config.toml
n_experts = 32
d_shared_expert = 0
router_score = "softmax"
normalize_top_k = true
positions = "rope"
rope_theta = 10000.0
init_std_qkv = 0.0366
learning_rate = 0.00573
max_grad_norm = 2.0
schedule = "wsd"
decay_shape = "pow"
max_seq_len = 256
dataset = "wikipedia_en"
Below are experts of layer 14 (counted from 0) of a mixture-of-experts language model. Rows are named router (the router's row for the expert), up (a neuron's input weights, with its number), down (a neuron's output weights, with its number) and show model dimensions 0-63. Each number is 128 + 24 x the weight over its row's rms, rounded and kept within 0 to 255. Numbers have three digits each.
After each expert's rows: a language model's description of what the expert responds to. This comes from a sample of Wikipedia text that the model never trained on.

# expert 30
router:109137089147116079133170162128203093135085152098138141163150109149096117114097146123122128135154137149151132129117139093129164150102128122124165082147124146149164148121126145113161108138164128
up0:188166136118127128110148117145129122145169092137133081129102156150113148108135128130102161135121153093171119113137079128142123157118114171103134107138158072129124180122127120183160135126143146
down0:173146141108106119151111159125166134145170139146125126150164108125102162122080173120162120137126124109124136138190096144109127104108151139155158109136166115110096128123128144128162112114161134
up1:109140123100140127130105102146145161149131115077108097124139103129137102135078124158143111111127137159110133159115147119102122148106124134149139121129124117154170131146138099141187078113141137
down1:142159102130117110095140135093176125135139163098127127159142152152120153139134151144122151102141129098128148132110096127109117104140089147095146108126100090114170130163180130161122124148148146
up2:162101132123178137081126168114125103143137159135105137113128167149102118157119135197104107120124147100123169119102124156119113099152126122122119111127126122128109105130162161142107094178137130
down2:124127112128138155130155120109153102148137126121140120147140144167130131112126149150137114136094105124112136121107133131080155145131132175109112108140103136129144095108135116134110170079123163
up3:100158076105134130120117122112150090097164143094097134180145082141100093114144127136096143169153088155139172125142101116178124125135145074140129127143156103085155116135141097142118111114091154
down3:182090142086130159152147123152141141126090162154138153076102115058110136143128140122143143097122099128114058127108114195104108170140137164140148104108157148115126135128115120105139103109148104
up4:115140130136103135124121104146200118139124176086086136138138143097118069136119112135080117148099132132117132095121153101119127106129165166136129168151135079106167096077134148100139081125162128
down4:174127168141156110185112138102124101153149122144129174097118067150153119162130143153113139127109110135144142136130148143131143159126092127131125145125123164107134132121151109112097141146116134
up5:065111120103164108117148163143113122099153107106101132125101138090133133161151141130151129174091119167110125115115107117132155151132135085099145155104091087128143155085086145082139096135114151
down5:078100165137137156115095163134089120117133142124133157111143149168134142124104148156097128110085117122092111104122140067133148159100123173118146083108103102169101137128115097158135102114106131
up6:146134086090132165170093143160164153102115164140129130169100122176103123119090135167121075124134115123140141120156172111175151147145153138115089096112119129129164121078117106129146128123130148
down6:132120066131086156134145096130160115157151145096111130170140106103129133129139134102153166137121109057160157151137147132108111154113138123126141062083107141144099123123134101113120128144177102
up7:096123110117109121146161130129084129109111151095155124098112120104147154181096100155147115151118104148106090123168146119129143149142101157110132141087115146152103163137085117133127136114140084
down7:135146152145111149146135152155135150119205127108132133138139186138131153126130155092099155164118109143093122122113099118116083160132112153105163116135134156131114110088116111141137132088116160
up8:167118139151117160139137125155102131069124134160116134133120131116121169152154099174123153114093125177134155115136081093181127136135151110096090116190092088146138132157091141148172105109128143
down8:142123120111160142160135103146093142160093102157192136110079116162136093153104157112138128116151130172147106100154101088105116134112137129087104164101160138119151132136141152115149120146142143
up9:131187145130141136157123165141124111124152133106121155131152125175165125144145122145106121163146130120134143111175126107118111126166172143143114087119160141138128143118121099087156127179158160
down9:117165101117085127160080097088134128150143119133139106122163112104129159132141145143133101131150162132109125105129144138134121120136103127133172111122117100194124107123124172124111145116121126
up10:133135117106084133110083152131168114106127157113100131137120106138088093115116114125082135138121130103131138069162125112139145094157093109168143146137164125111122097134135133135153132139142097
down10:146137170101119112122116148127137129133134083099118108117142134182156117123084135116108147125135109094088120119093144141135164121079201149109203162148154120147158152150118152101089126097127147
up11:145116148103095161154113186130174133096123134097130119163135121097090091094140137136123087160130166121121106079131127100091094146181114167111114139114164153112140119143123108134164092144120124
down11:135132114124161098104107100089124151109102115109107114122120084125124146103103159155131149146114117148120134122068115164116111107143130137104136096104079112168175135104126112102132151118139117
up12:116150121108098133136121116174143102157110120096111099121105119158106133127101114154132099163104138115113130107138162153156149144131113078133101124087152125131110125139141095174138131130105133
down12:099116134105143127165102123107119133117102155061139143165130120144094120118088129175126152149119115107113113084126173103175139146118108152123081117135116138119141117119144092113129118117154109
up13:120107103149107112157117105174138113087134128122120153119096158130119111108131120109164102156127094151128170083093155109140088116129131148166131122125135113113125149143160118162139109125091129
down13:097095103142129126164078120132170116122132128121142135111171109111122115082097131061137094131108152078153123124161157152107139110138109113120159086101182091160162097156139113101122131142110136
up14:126140185123124147109155120106169096101156135109066119129122133178148112107122192135116115103135144139144138157121137137160154155167141128128119093131140070134105117133163078135136141082121130
down14:130099104153130083148152113133136100160105126130132049164109147150131151106128108126117172157116122144133121119097098130133125102128162140115121119145149124159144135122135144124112133150133166
up15:127131090126140156176067108153154076109149148163107122121119108132124153116149154177119122105159092170119161103159106133099119146097111141084134144155126069135142109125126165139192121117137154
down15:140122079158091139152164093143105112117151124150101120138132151101160109115146162123128154121158155113153130155136128138166106150122112138093144117105101114101140113087087093111117135133075099
What it handles: Word stems after initials

# expert 27
router:146110136088095098125140141111119119120092161066110133129102121117144104088075110122126139172122117143127146159099108160163129157096118114105146110129109104111136120111102092149090158182119094
up0:141094108100071139119180135193097131108120127133131135122083106149112099139119108120104142117146139109115072115167143133148096151125091169135130141130130114142107151148079168141097116099142099
down0:130107138130140135108120143129128115129094141121134144143145140126134118118083122091147092151144167194127118153145067148135105140131211173124144146131104140094121126120112108116165127140126125
up1:177089132115113129132117093153115126138169117148088102112101098149125126080147105112139103150151132126156122103119100140117112132169122156116125126135115129111151115094097113099149106155124121
down1:122123147123120121120112078141133124107129122126097135072139163099117140113127126112129147117140141127097129118134129113124123131125130095163165181094105104128135129113102132052148164125090084
up2:092163091123107129132136140148135144094082122084118148123139097121168085163114162142120120136111105101105113105083097155096121144159124127152115138109155146141090149146157100133109139138107130
down2:168125148122100156170102120157095142133151133098161143077108076104098176118117102098178121118176104131094130139122151131106123110095163109112122124133122127147110145131128111126086164148153137
up3:137147117126109135092141125133128137079167102144087123102144113107143146125152135166127155094144107157066139109091112109115121137120157093097138127112158135132163119131124133103128149089117161
down3:149138155105149100155162170175119122123177117129128076122125132143143142109152150115110150121128168123151122122165119197118131136121122126098129132125108117126107123098154137166061111137137127
up4:133126135105112146114157071139109100093128143108100117124130148081109109136151113144124073159102117174115118115129098091136142164148111083116133133121107127107089114130140106159095136097117128
down4:147103129136112130148135181095158145149119189139121124128129119141144133125151155090083134134144170157151084155117129131128135133097125156155129138165104118065118116107116128122141149131108087
up5:109119127171103118150125107138128114114152092114118147133120164146140114104153116174122117122129147111115120121134106116133102121130160137153126132165188100150142059140132150158119122130104136
down5:139149133126125112139146163127060109128139137129094120148125114112150102093123133157152138113162105113148134183100113159123140098124126096098158127145146135110114160112128155173147187136159136
up6:111094090120072146103120159141082125107158082126103112124094111133113100081070100142134118130132132133124124134151164155129109134149172124162152161138176133085120129063137127139146179101109091
down6:113080123113098123145138147124136124104142140156146140152145141154159117140131134120088121166146153126093147168136099125184115090120126141146156164088113113104106149087117132088143113092116078
up7:129096148127127141172130144118127125078138141130081156094105161120137096122124138111129096153148138109097172084114179177134148096120129116104056159128152158101139138127133130162143097128124112
down7:142106119122105150183152104139133113152185094134162115130111108138133128098140123121134141119098103110153126160083143152154090095114119115171154088130120099140115076115109128096141121103103123
up8:127124102100112093124105175125124123134123113099124102116113095150128082096137104148098121125105152158115113117153173141117080090163128168114127091112146110102106122094120097125159144139104142
down8:135055084121119132169161137105106129115124113131160161140115126099090153078143157117160155143165114136132108145124138145146093093126142154151125137085118109094151134133101112136111134112118089
up9:102178155150120159145144096130140136114145132154123131169156121099132088120118122137120109119117155154146097147132133099158116134102124138130125088152127114091102127112091087201081091146112129
down9:115153170113148141114134154143117133168142162116113133149094177080093085163111140166106128152115117134098161110146119121142103167148157134133121124132120121102098102132163082167135169140119134
up10:128169119117111158147113082143126180103131129136099142159143137153163116107081117139114142093139093141140174117120138140146108169165099124131131131139141117129116125158157117156138129121118125
down10:140127135141124122149124160127167139133105131129137143148122140123101158164184133133131143116154157080123143134129105141125128114138126132092142087115116129089130138102161100097148125132177129
up11:111173128105139122138147128124147166125157131122120144099167143143135118144142134119116071128154172131144128117150133120139117148141100087128099122117099100118147123118136108132151124141125138
down11:156149069102126132125131141107126145121146118093130137138101137172097128162138128088104158173127123147122134148155154109151138108172136081097104096103106093192117146098120115097113171167109111
up12:162109124129111141086147121088116163104150124117103118108122084116150100106158151108129131170130105172149101109094143138166109131147138101134090174118115162107157099140117119147150079144133139
down12:102128100167087126154149172132130154128127117115105109170094155120142114154118096158098087140121149137147180080115184140112098081142119147130115121137117123132115161118109111142130125150190111
up13:098106131122151159122130099126105112071126104145130153088133122138160097148145158149141116172098127137118155102145126106066130150151119113103095169150130156154153144148108098106115126141095159
down13:125152084136092119082147111158105133131137146138140147132128104076099094141087177146139124172139125132165079069126112125108137155086162164138150142152122087142104114124129113129171139144125153
up14:174118131089087133138118122110134125130197070125093149116153170119133128148133088162116090146124109171080142108102118148139134140108126173140084138195157154128114125145144124155135192111112134
down14:098114143109176125083127152091118139112090137119116111151103151147104105108113122124136108156138150130098131137119095165129101134113170137116120141145155093138106117120108122094151135127147096
up15:107115083124134166153132117106178141146120116139096121128153087108136128146089135153081136138095161162088095131109132144118099162155136102123123146138158156124076089119105150111095125146056146
down15:158141152169134120094139116137105130125153106120125095092166131166152165133122186128118121075134132144078144076137118117092133163111128137149108081166173152132111122131113113168138156111126090
What it handles: Word endings and years

# expert 13
router:124108111146088096129168138099139134148098140147149127164127116088120162114102152105115119199154123108170169169151105151128146117119114083102151115107122124116171145144165139121083137150129134
up0:138132145137160105102156100150129159114147128140136125097159084092118113148113115087164110134154099163132115173111094115145103139100147142131098099086124100132134142148125151117133119138061129
down0:142133124138090132146138110187128150124117143150134091122106068122095157149143113087102133129121114138114144096104154133153127130112099104121093147120138146110166145072099121119130113154166132
up1:151087099110091143157110153148129145141177123132135099136110102118133097161129142165118090099101152147113082107145142120120128142163108142154077115119139090159147111123106136145119103117105103
down1:098107097127101126106125090190135146136148163157096097097192118109136127116131156098113140116132140103154140139127099138118169142142109130130133080125131136153100150157130174126130127121111132
up2:123078116158154151124108089158126128128146092153165146161104140116163173189137166104102158159144144130137105154133150135156167132164137108143111149135123140124093085165105105111145121122130156
down2:104112099153112115138094114141122149150126128175168120134107105107140122122138093127150103101094080144130079127076148086103136145128090113146091154146183141154102103113095079090137174101107148
up3:159098070147105103126138122162137112101131148132145153126192132142136128169165149149113102127115095115128124176121131136108110134142117127095094111141136100101101130136140128138172120113122131
down3:119121144127153084131115115102091158116102133142100098156131059162158104130145133118122114134138135159126165133127148101154106122114105129125131143155125114113160128088127095143114108144131132
up4:144106155162094131132182119155124150150191133138140172126141160129150136108133147175143097132150122143114165102145126117137093121113123126115082133161132106091128130122135175099118083171174120
down4:084124088116145165167073110137127106099144124132136102127120120147109141121100164109134151130123147147141138134109105159128151159152123163135090143117152156143108097130097088110172144134061131
up5:148149154149138084098142160143107067135149092124156109100136142092140139082116155134145116096083122099129111145122103144092144099153163134136156158156113168129136124100121133135157140172159134
down5:135163146132149162139132107166098073149122136140163101124118144119128121132097127075132139127114141122148121073148134087118083123154126112129137145106098207106121102120103114109102151099074128
up6:152174141151169125140142130158104106146176134144146150173123114052164144141144129152157141125127123107176120145117186074134134127155137138105087110103100134151103116161118147146131139141154166
down6:110131100139072098117143149160172130121143124132134109162134149129158170125117124124144115153120109124163165115079135135138138103113091112112125141121150166146138140073139125122101101175091121
up7:158100153136193155120108160153129140096120140133154155081114167131164156144089181126133103134087104121137137081157142171103135125104156122129106119164165093120143132140143114102093089148115122
down7:171125169150151123120102137093144138138123128134179131119162120101116136111092082183148124129089173106103135130107121156144114105126098139132134104110136173091150166147130124113138109132103141
up8:155109113161154122113129104143122127115143105107100101097137130149160109092119133175134084123093086110157130128136156129124144130132094142146157142136120137098162109140135134139110073106107109
down8:111114172137114119107138115108129080131110126097115138095130136138156148142104145133119139099111138121166125150122084126128172175129122152120168116137131165133106161137121134089117166158097147
up9:144145116170110167116136069098150109110138139130111116061117173134129105178167164131152147151134134114117161106102159147147142114129135113096080136133120133117124155169130122085069119121099171
down9:129152109135094150167127134128108123105125143127152114134122179110104103131118143145153077133138115110135074124177105149164135119124091156159094176092107111120147133138112074126110142137077136
up10:139132131148183135125117091099114121133130153139145127142165123104128102139122099097137145134148145156179069139150115169129099127121108106133095107066107129150080079134152139134124157127091130
down10:108120094142109092164167141149114114137093155110090120178134077131164176108165158146096106168154104141142156136114124097143085114135121103143110122127134167062145157128119109120105126148139088
up11:122117122136118148098153143143091146184128140179188107157124094126138143144106153163126131157106146121068131128102157128127146153176127153151088143097122110099132152161135139155131112140114132
down11:132095124116124148105144151133135126126167102108153108120150132160144092110161103103077138149141131125117147144106151142112138141130122109130139127164119137155071104145124088138140117122161108
up12:173121084144080169099128145168102131087167116189130157129092130117110158101150117118158131124094155149137107154175129123119116118120148133161138155122117111134160116115120141139161094161074165
down12:169108119143078133125116083099128121082120109129125115121114143154101117121152124156114156134135085114137134106103144150139165149112114185125135095145093122111105121125086168109132114159142122
up13:137143149163087125115142115142129096148166157139153123125136120069147109124148168133103129158156137112067140126160124176125146122125154154088121169155144138102135121125168110116120127141114130
down13:095117074114157145095113118165135114148107132118113160124130148154123105117134152108116190115113158121107133127138102103111101099115083113152107106107111141108144098082106148094147199174162110
up14:108107116129097142060144119112186092085142104157154098141122135121123143118158136118143117156128131118170124109140067115121096115176154094141115158137103143112121130092121169125166132106106111
down14:119131179138120119118145120130137068137137119114171088126125155113112156108121116157126145129122096079155186107139122128098083113127117162148171176152134137130143141110085130143120132099128129
up15:108139119143108140162098149151091149087137105135142138123160160141137148130162130181092111124133140115113150129137124122091120158112133122135095151133148127113094110121166121134131137153107152
down15:138082137126110126091117106142118139140092137133096131174133103134152079116134141130107115197182139142177093125148118139133166169117146160144144151145138098112127151147116126102107121141130087
What it handles: Noun endings, month names

# expert 3
router:142118138116096072115114140142123125140074122100165103178134160054132121136152138114135138203155147115178154172111112120098144083100103071120172098164144170133127132131135146134106119112158134
up0:145114120132124115131097135150082091108112120156109125182110141148117162136120152111146116154098103108145112147122130129125145099144150096110091129153152132140110102156124161110107147113127119
down0:120098131097129116138166132095155123156141167138146134128142113142146123129162174120139152117110077105120106083102133111133138206104115103145158104139115101145097145159149135130153129104110105
up1:126114142085134138173111095165152137145118124149119115153121134120124145165122119129143154153133189123136160145138118141137141155157140095158135112156107144121064062093088119178134105101120156
down1:115120094147112113134088121124106126105130115157177160122177127091079128133106170108129147129143120136149135159093152124136147111112137125116123111094121139133072101142085156108164189118132152
up2:162115148131152121120095142147132122130098128107125142096140117108154139103152111140101116070092095179105149137126132138082121148115133109190150146136151150144094161115171172151103123107136092
down2:100149150088153138118108129129095142112153124132126116144145109136110180116097162135162113099149140170140117119128123124116085139163111139124121122096095110120094148166113152154104170100120148
up3:150126072145107113127073140158145150122126140111172124130145165132106146120131187134095114110161107168129109183103160136119098117138134116126100152153102135125130133120085110177104095125112185
down3:150104148119117091091170153105166096125124095110153100125157128145132114125092138095095110161143160107137130151162115149155112137137131104145139113144150118133103153094128114092127141136146127
up4:135126128124112152137148170130142187127078120128138131169123124083159130107125120149124062133128119191136126093119159122113132145131153098134130165152177150125104124142126093143176127087149156
down4:110114155141155129095152140072163137119087145085147095156119093136116131084132148113108115129136140117114149156118126093109136130164128146096126093139137122149164137125139118108082131112159093
up5:153099138120145112114103142157123149114118167050131124127132105096176137145164145132152073173133101117189126084136111095125145079140157119180156125140141142102065146127149144125157109125104144
down5:107140142072133114159162114103129116186146085137114137144101101128101133106088135136111175119140130124149125115103101138135136160186104143140115112113102081120106152168129141111108165143141140
up6:164161168120115102132147108136096121153132132134134107101163128145141114135118111121143102079134147106098155115132130132159147144164191110126157099140117117137106086155140147113141181141148168
down6:143093090138120145114127111119115159127129126144112113122138103092127098129164112107116070120096154118145100135132118115132121122083126132143129118147126128186163106147128101118163091128159141
up7:122136119070139135082143114121123176130119072129140137185105113128141132144157137091179132133114132065155114164138140108096078109157162105140107171141093134114096128131103135097119105157116157
down7:138159118122118133114169166094123142134127125140097120172145152150150145151117101087144138182149123156128154134147119180100136145127099106116148139133115121161152160141137130117152149098100105
up8:135139090129111097093131126161116163093099089149099142122152123092142124151158158143137106106133140123102135111117132126116113113101122099110148134151197102131161123143126108107160101104137129
down8:143123093088114132142106146128117110149119137131160138081119142106145109122152089149141109097148088131126144118073123122154120098146144120139143101122140152103131140085114128091161083156114113
up9:093164172123154132101118119136143129116100126101127087100132131098090133132151103146097134133089151121193136115134113125140113111138149117123125120154129146154100115118114121149172136116096139
down9:161130111148166109127126111146143148169065142127140127134114156139119118148124160146123097124145099173116168104137119111120107114109100100152115089109112147125147121159093162157166146150123092
up10:141118108128087118164104099158125186124125091149153142108174106099088120122153116129130116124125110131149087111122149170104106132155132092122147141104122134129144108125153133124169089101120138
down10:127136116126116137144126116092092112160101132106191150096102128123154140143106085182107158166126190149113146124094099128115133134111141172126075130097130140150100104112128154143112139095144136
up11:106102156147123117142105124135140109150110095152125068069133164109124084117116110122152140166149079141128131134150113160134124151125092175095129098180124154118109132114102147152125114125122155
down11:145109132151112149147132171118123118115170132125080109093134117154127089109120120162116163148158145117153108150098127148136133179127135202140167128128081123131150134132133126144086192136104169
up12:162140132130157150127121136124104124106104097170104162137089123136142130099175128156143148109174154148127102090093085126106138152101152133148130147159126161148145148105109118150148152130135167
down12:137136137127138136114169118129085124108101114134101134090116110131111134132077120156091118125120164118116135092167116082121133127132135120109149130125098075061139140109113126135147118162176139
up13:158137139189127108117129124178072150126119166139107123128123104182167090145106141140106130127129099142098111139143149135167109105117134111154143153164155125122123149108111166104141140127142137
down13:112075099148115129089082107108103134142127143141118095139164117136135127133125117107136154110120120135122144138122166124133111114156110168118131142128160105155143115160142101067130132174158119
up14:147143102151119125115139126153079147087115080140108106082160094142128123144124119090153095126154102176167119108107090148078141096137096146146153140141137155143127160126123116148172117096127135
down14:128123063153106145153108119136143054130078128156092111149176113127098145133099128116119136114116145107113109142104092093130136134159120161110152094124084157106124099086102164136092070137132117
up15:103072083123144122130105132149097095073132112138180114132103105138115107111135110133096130166129183141131144092164114092133135156170149125166105125180131072159118137106133154124102094089153129
down15:145138139140158130137102148167128127134152123111096157096138117115105119127109109134129091107114148140130175145114134119147155105096136128142116127135103136149134163088068148113121125101149145
What it handles: Verb stems before inflection

# expert 18
router:091129113095120088152128109069134091131111118095158156193188141144140102107105159135098134096148118110117110150128133141126117159108121151109123130143125129151141115151142119110121142083114081
up0:144127106142127152111103156144102112129141153112082116134132153119123156119112097114103100123173126128124129117146139129119119109133163125130132143108086148106089116159104141148145085112127119
down0:114118150087076142148150114146118119141101115158098101130118161125118082145123112108183124108128110109098173139102130094153130140134100091132112136104148146107128121177121171144085101107131099
up1:127152134099128151135096089134158158092159127137140132099136137113092121111132109173166111090164157147131181101120135134149105112142181104130102114166086124162168123129146123109092121128111079
down1:104125112152131098132093099119079151119107132130132126112133169128128164122147112152154154157160121133111177133123156116178099086100145142139145091141095134145153151106132166108084117132120137
up2:109180103134174150116115098140113154120131110105114136140155161085101131078098133078123142107127129113113163103120133135152106132138154079144150135154137134105145126149148079109128152140163157
down2:122145126095145146109103122162118192139116141117107115081157129103097134134101099118113112132094086165081119137138156124091151133154124118125115089138123141139132139117145167171127150114156157
up3:136152151116142152132106127132117134115143122112126142135129158114133143121124157168139139118119121127122118141147124143129113167183179144106154151085103141161100129146138138099155107113123137
down3:127134138138108127122105097105137154149129154137136120101113101170105143173134140100112171127142160137115151083139102139138146116109142117082119118154152085186102152110088138103157105134126129
up4:093122105135114115104130078130166154130187124109137164086108106108085108137201102148131140098133131145113068098131088128146114130127132097105104119147102106142126078135176116097119124129135100
down4:126128154103140141124158132123134118123104122102136115129137139133135167122155145120176165107132120130172110093127118118168132152133150142157084143073138083136121184094129131175126148157116121
up5:107102173127070102125151118108122099114182090145133114124140136088130164141134129132131124159114170122090152130102103146085111130143196107128130145172120106140132113130091139112152114104177166
down5:116120124085186093148126136092100144136162195114094121126126128123155112129115119126126130121116116089149127177095152146110128171171117120104092120135103113178102127087191141142145139108157115
up6:135135105130106120128109135117129130153131112124152165109133115095110126161151165183151127120132121116132120132160120141153087117141181114111121112108107081131128122134138134110153116087134143
down6:110152123107166153115092108183162155122128070143148155131177119131138115137145137115136133102112147149106149152154135127113138091149130161124125165147133152143115127078090080148146136140112149
up7:110223109095096124102174126131123131135130149131128137099087122156167108131113126163138087130134093111109156109168093099127102135125138128099128168151108104120115128140106178089117159126101121
down7:110155088106090135163158136136122146167127170150090147145176110122151121109160136128121169172132149128148110110118124163158096128118138097129152107157105135138122134132128115158132108110144118
up8:151150122121161144169142151132103145109152087135111150134146120110117140125061111127105112134163142148134130120176111151143116117132152096152114131176136120121108058112154115133112085066100101
down8:157107070141101137128153155133138144116155097110105120107129104170113152137123130096084113137150122106111176130151150148129133130097125097173149154106139108128119125164146150111139180148133177
up9:135131117118091184111128109111117146110110131166096078148119161093120096157112151159130086117105135127150129123165132165133111149136131084127078155133139131143145159137140152142131152148171117
down9:158153129129137103097163130106133139149118165183111146095123129105085118090142154107133134100151149109116082164114140082116158082122143131143138116122128150175137155151063119133141117185127147
up10:133122135114090136157140134141133133144121153158133114090167091127092133104113140145140148139109110110132162103141151142106143106134148150150121135056122126138103137111141140139155095131146120
down10:149114090155142120128146108097147147131141127131132122100117137138132141138164101156148071157124155098099107121081129150150150098141139138157097147147136097153105174132136114082130091095113130
up11:122100148135110107163111109116139144065115131142128160112147114156110139139142110142164157108130126167120151140112115085119110116134192175163093108138122079136134123147151150159144103090136126
down11:137139117150154110112126112150132146138144142165134123103129131117127157121065127100122143109143135110148122109149131142080103153133136101177106131117142128070131137151151098128123108130210141
up12:136173118120122119124133095065133118103134112201135169122177130091148123168152142143148167071105149127094112119136112128123127147114134097150119132110090152121104150114152139131166147089127137
down12:129110143131141127135107138139137129103096117122121109103105117139143126159088174140103143082103085144164127176156134062135127092091079147132126098102141159131164093101122128137156102102118110
up13:123153141124091146168118074146141151105164060162147174136160139131079141106105162138168124135151122180131119141156124148122137171123162101097134148110139104131128129135126109084094070128124111
down13:111122129135158120163103120139096152123121128122110121158162153097123149128120141119105123135146159125115129199167097121146114130118146136099115141121113115097153118127132092149143115148140132
up14:127132108110089126104114105138121109119123130154136153099187153142150095138156166150113158088148145117094139089180126144137092089166151139164148146166151129126129113147154102123067135130094142
down14:131131141116098143120145103105145127129112133131106105122106156163113172122098102113112122183143126123139119095103083139155162136145137092096116099099134094174098155122131123091122097138118143
up15:048139099101125140103136122110120095128129134132114157148121130097166104100153127139164118136089127140100132119162116096148134093133135103108065126131103137132071152152166126152122102095117139
down15:103114161151139131145181161142134124093070103119131079107150136161159145146119126176128122119153098090149159114114110098151121147146096100127114083147143146103186097130134138140131135097148125
What it handles: Word-initial P, B, O

# expert 28
router:074112117133106076132128135112137117158067167129091088122058131116122122131139146111117158127124159117157171144110101091111167140134079131130133103153113153113130101148104137134104163138129085
up0:093092160135157130141106119103131145084086113132125102134102099077146085157083103098179165174141090133112114117113130094104107177130146158155114136146153135129162145119134146126131113060123119
down0:134121134145073121154096119136157169115083165157164107139159141126127099138126158104102126140106103117112160098138119131164131108128139170132158097108157160113145157110085134115109145115109091
up1:148115114108152124135123140121167120132148118164133147141111103124187115155130125115130133151144128130129085159124140129129112164122150083121131117098119129143099107131110133136108140146081124
down1:128124131110095101104156139103152123136132127112189154120118140149126118132141086159120148105118119119145123131153137135134118168072127105115119153093097108139123116113124119143119128105134137
up2:142123134087118115105154151100140134119170137135101101158139170124131101075130153134160101095110139119094098129135114129159096174098105192169131136134149125140122149136161126153170130120138121
down2:144139140154106124086127121116165117119154113121133106152138134113145135146127090128144100167186112087120065156181127157117120110159154139117149149147120146182110139155142127114136136149094131
up3:136111128134130145095111101142183137132101115134115134122135133165115108100109159122138094127148117119167084102129123136143112181175107114135160152133129099130131142147116143141120114104153094
down3:108119123104153081186119070160106110161110131117110130093136131153118105098120091129148118113106150133141075098092164098152138141109087145129114114128099126139097142108111149130106153109136130
up4:084091121136169140101108155134083121095121148089143110158130146125145115158107124125175125117089150159107139102145120119149078128181126126125143137138147145168106172091162154128125122109123104
down4:149159128094112158131132123119140081150130139138157186143100114125132150109184087129140136136158109141107149101140075120095129146113148127102138132146112124101135142131127083128109121135113129
up5:100128102085110143157106128084151170158099090129111087118100132120187087123123147099142090162105124101126124109137103121130080106125141150117121128145137115111131175112097131131140108114151147
down5:127127096115091153098148107173145117112123127095150157135115124108130140149098101135180111093130125133130169120135125126125128120149120104149109146163122131115143111147136154143158109127122084
up6:138144102133118109138091119164129158111139141124091076134175129128137134152126104134112106093137153133167127127165161126134153176103180123112120164162124085143110094167076172114110139141124120
down6:118092111158118114111138140110124108157115151128170144091113111119154161116165112134129116159118115130156141088129114125123083177128118101093176113125113151064137155125126094147128138144140086
up7:139122148163163115106145113137149163143142159104093134117144157146140141141131145117136116069127124142095167123146158130133167119143110182143131121139143068105134111125175136163100126118123159
down7:111144116205103133134101160101126125152148150112151133082106134082107145140139160097090136073148162149134132123105139107118070082140133155093136115138121121133128147131105168121101133109182117
up8:098139141112133125093089101149119134122141074124134126172121132109139126092142089137151115138132147118140113094120106117138125121109171152122160131155128168150102069148129155141078166131133112
down8:082130141082099165098182120100065103117086162105150113160114154138122128111162149140109107164121124124133129140137128118142166107119117113118107127125137170105168146128094130118107125131110161
up9:093129170136134114104094165181121121080106101101091074106141133142122155142151128149126103124158128156156122138116167138109112108117141105135093163129117107127155089171112181136158144122111159
down9:149143138151134128135121074121148137134100138155153116139135137153102118109105138082100128132121129122124147130090138117157078091105139079118125075139180128124088108139082131120177116154125146
up10:106123156089125111154167122092114121144132107120101069086111133112138169157146111144145096106102154137131153125148128132139085143178110146180089166113130119120126088143114115170121115150110146
down10:145098102142122152166142101141121146147113127128145119135115104119125145124101131101144130109159123110101168125131111112119151147059089075110131171119098136157114114157121170090126168177104133
up11:165151175123101141149111124126106116114166102097103144123130150129153088172160109104117128146109102144136105061126123099115101124167146151129099125127115113157129133149106071090090165139105159
down11:116123093104089176115126097126151169120141108147122130103157103141161122148118114096116126102148107127162164114135144084137079135120151160117146110128114112195107126147129171131078143134084163
up12:129137088120125155170112107139132104120105125136127129131102158145129122156133108130128159117104098088140123106182131087152073155162129148162115159131159122138109109161117124133148127115127128
down12:111146110113083154153126105123117129090141103153095127110143162120089117114154130134128150116122176144153120131186134114125135084122126144162115106129114151118128099111117093085104125138166139
up13:067133163160146119129119120070175139142093097117103128128122146094140150143123136171147146114146133187123136070126132130159097115144135159151102125132143090133124115120154136145163154156175144
down13:164140117122152118156129134118118134150100138090142147128151107165193099157117186139111146089163111124160097113136111099147139177136149139040121122110118158165152147105093064143124157144091149
up14:131115082129141157095149145153164159119056140072089119139143103069105109151115140135095121132104148187143100145140138094161130122166159115154139132119112141169151132104107133131148109142152142
down14:101127147108126119132114094169170085135154183124145125140104167077146083117162148139163115130110159126164150144110106115088123113140148068114167113147104146117138121169135174106139148143105145
up15:175104183113088121144164147121096106079128100158132169163149138131112096145140171122180099099140107127113108117113097134126145087124145134123107153101129158125139117145111150138164088134133092
down15:092094116131118114133141149124157137089147115166139142165100146131143141161134110077091106126130112158114092090127120162108116138114074138118127156144174090126164080149121099121150113114116117
What it handles: Common English word endings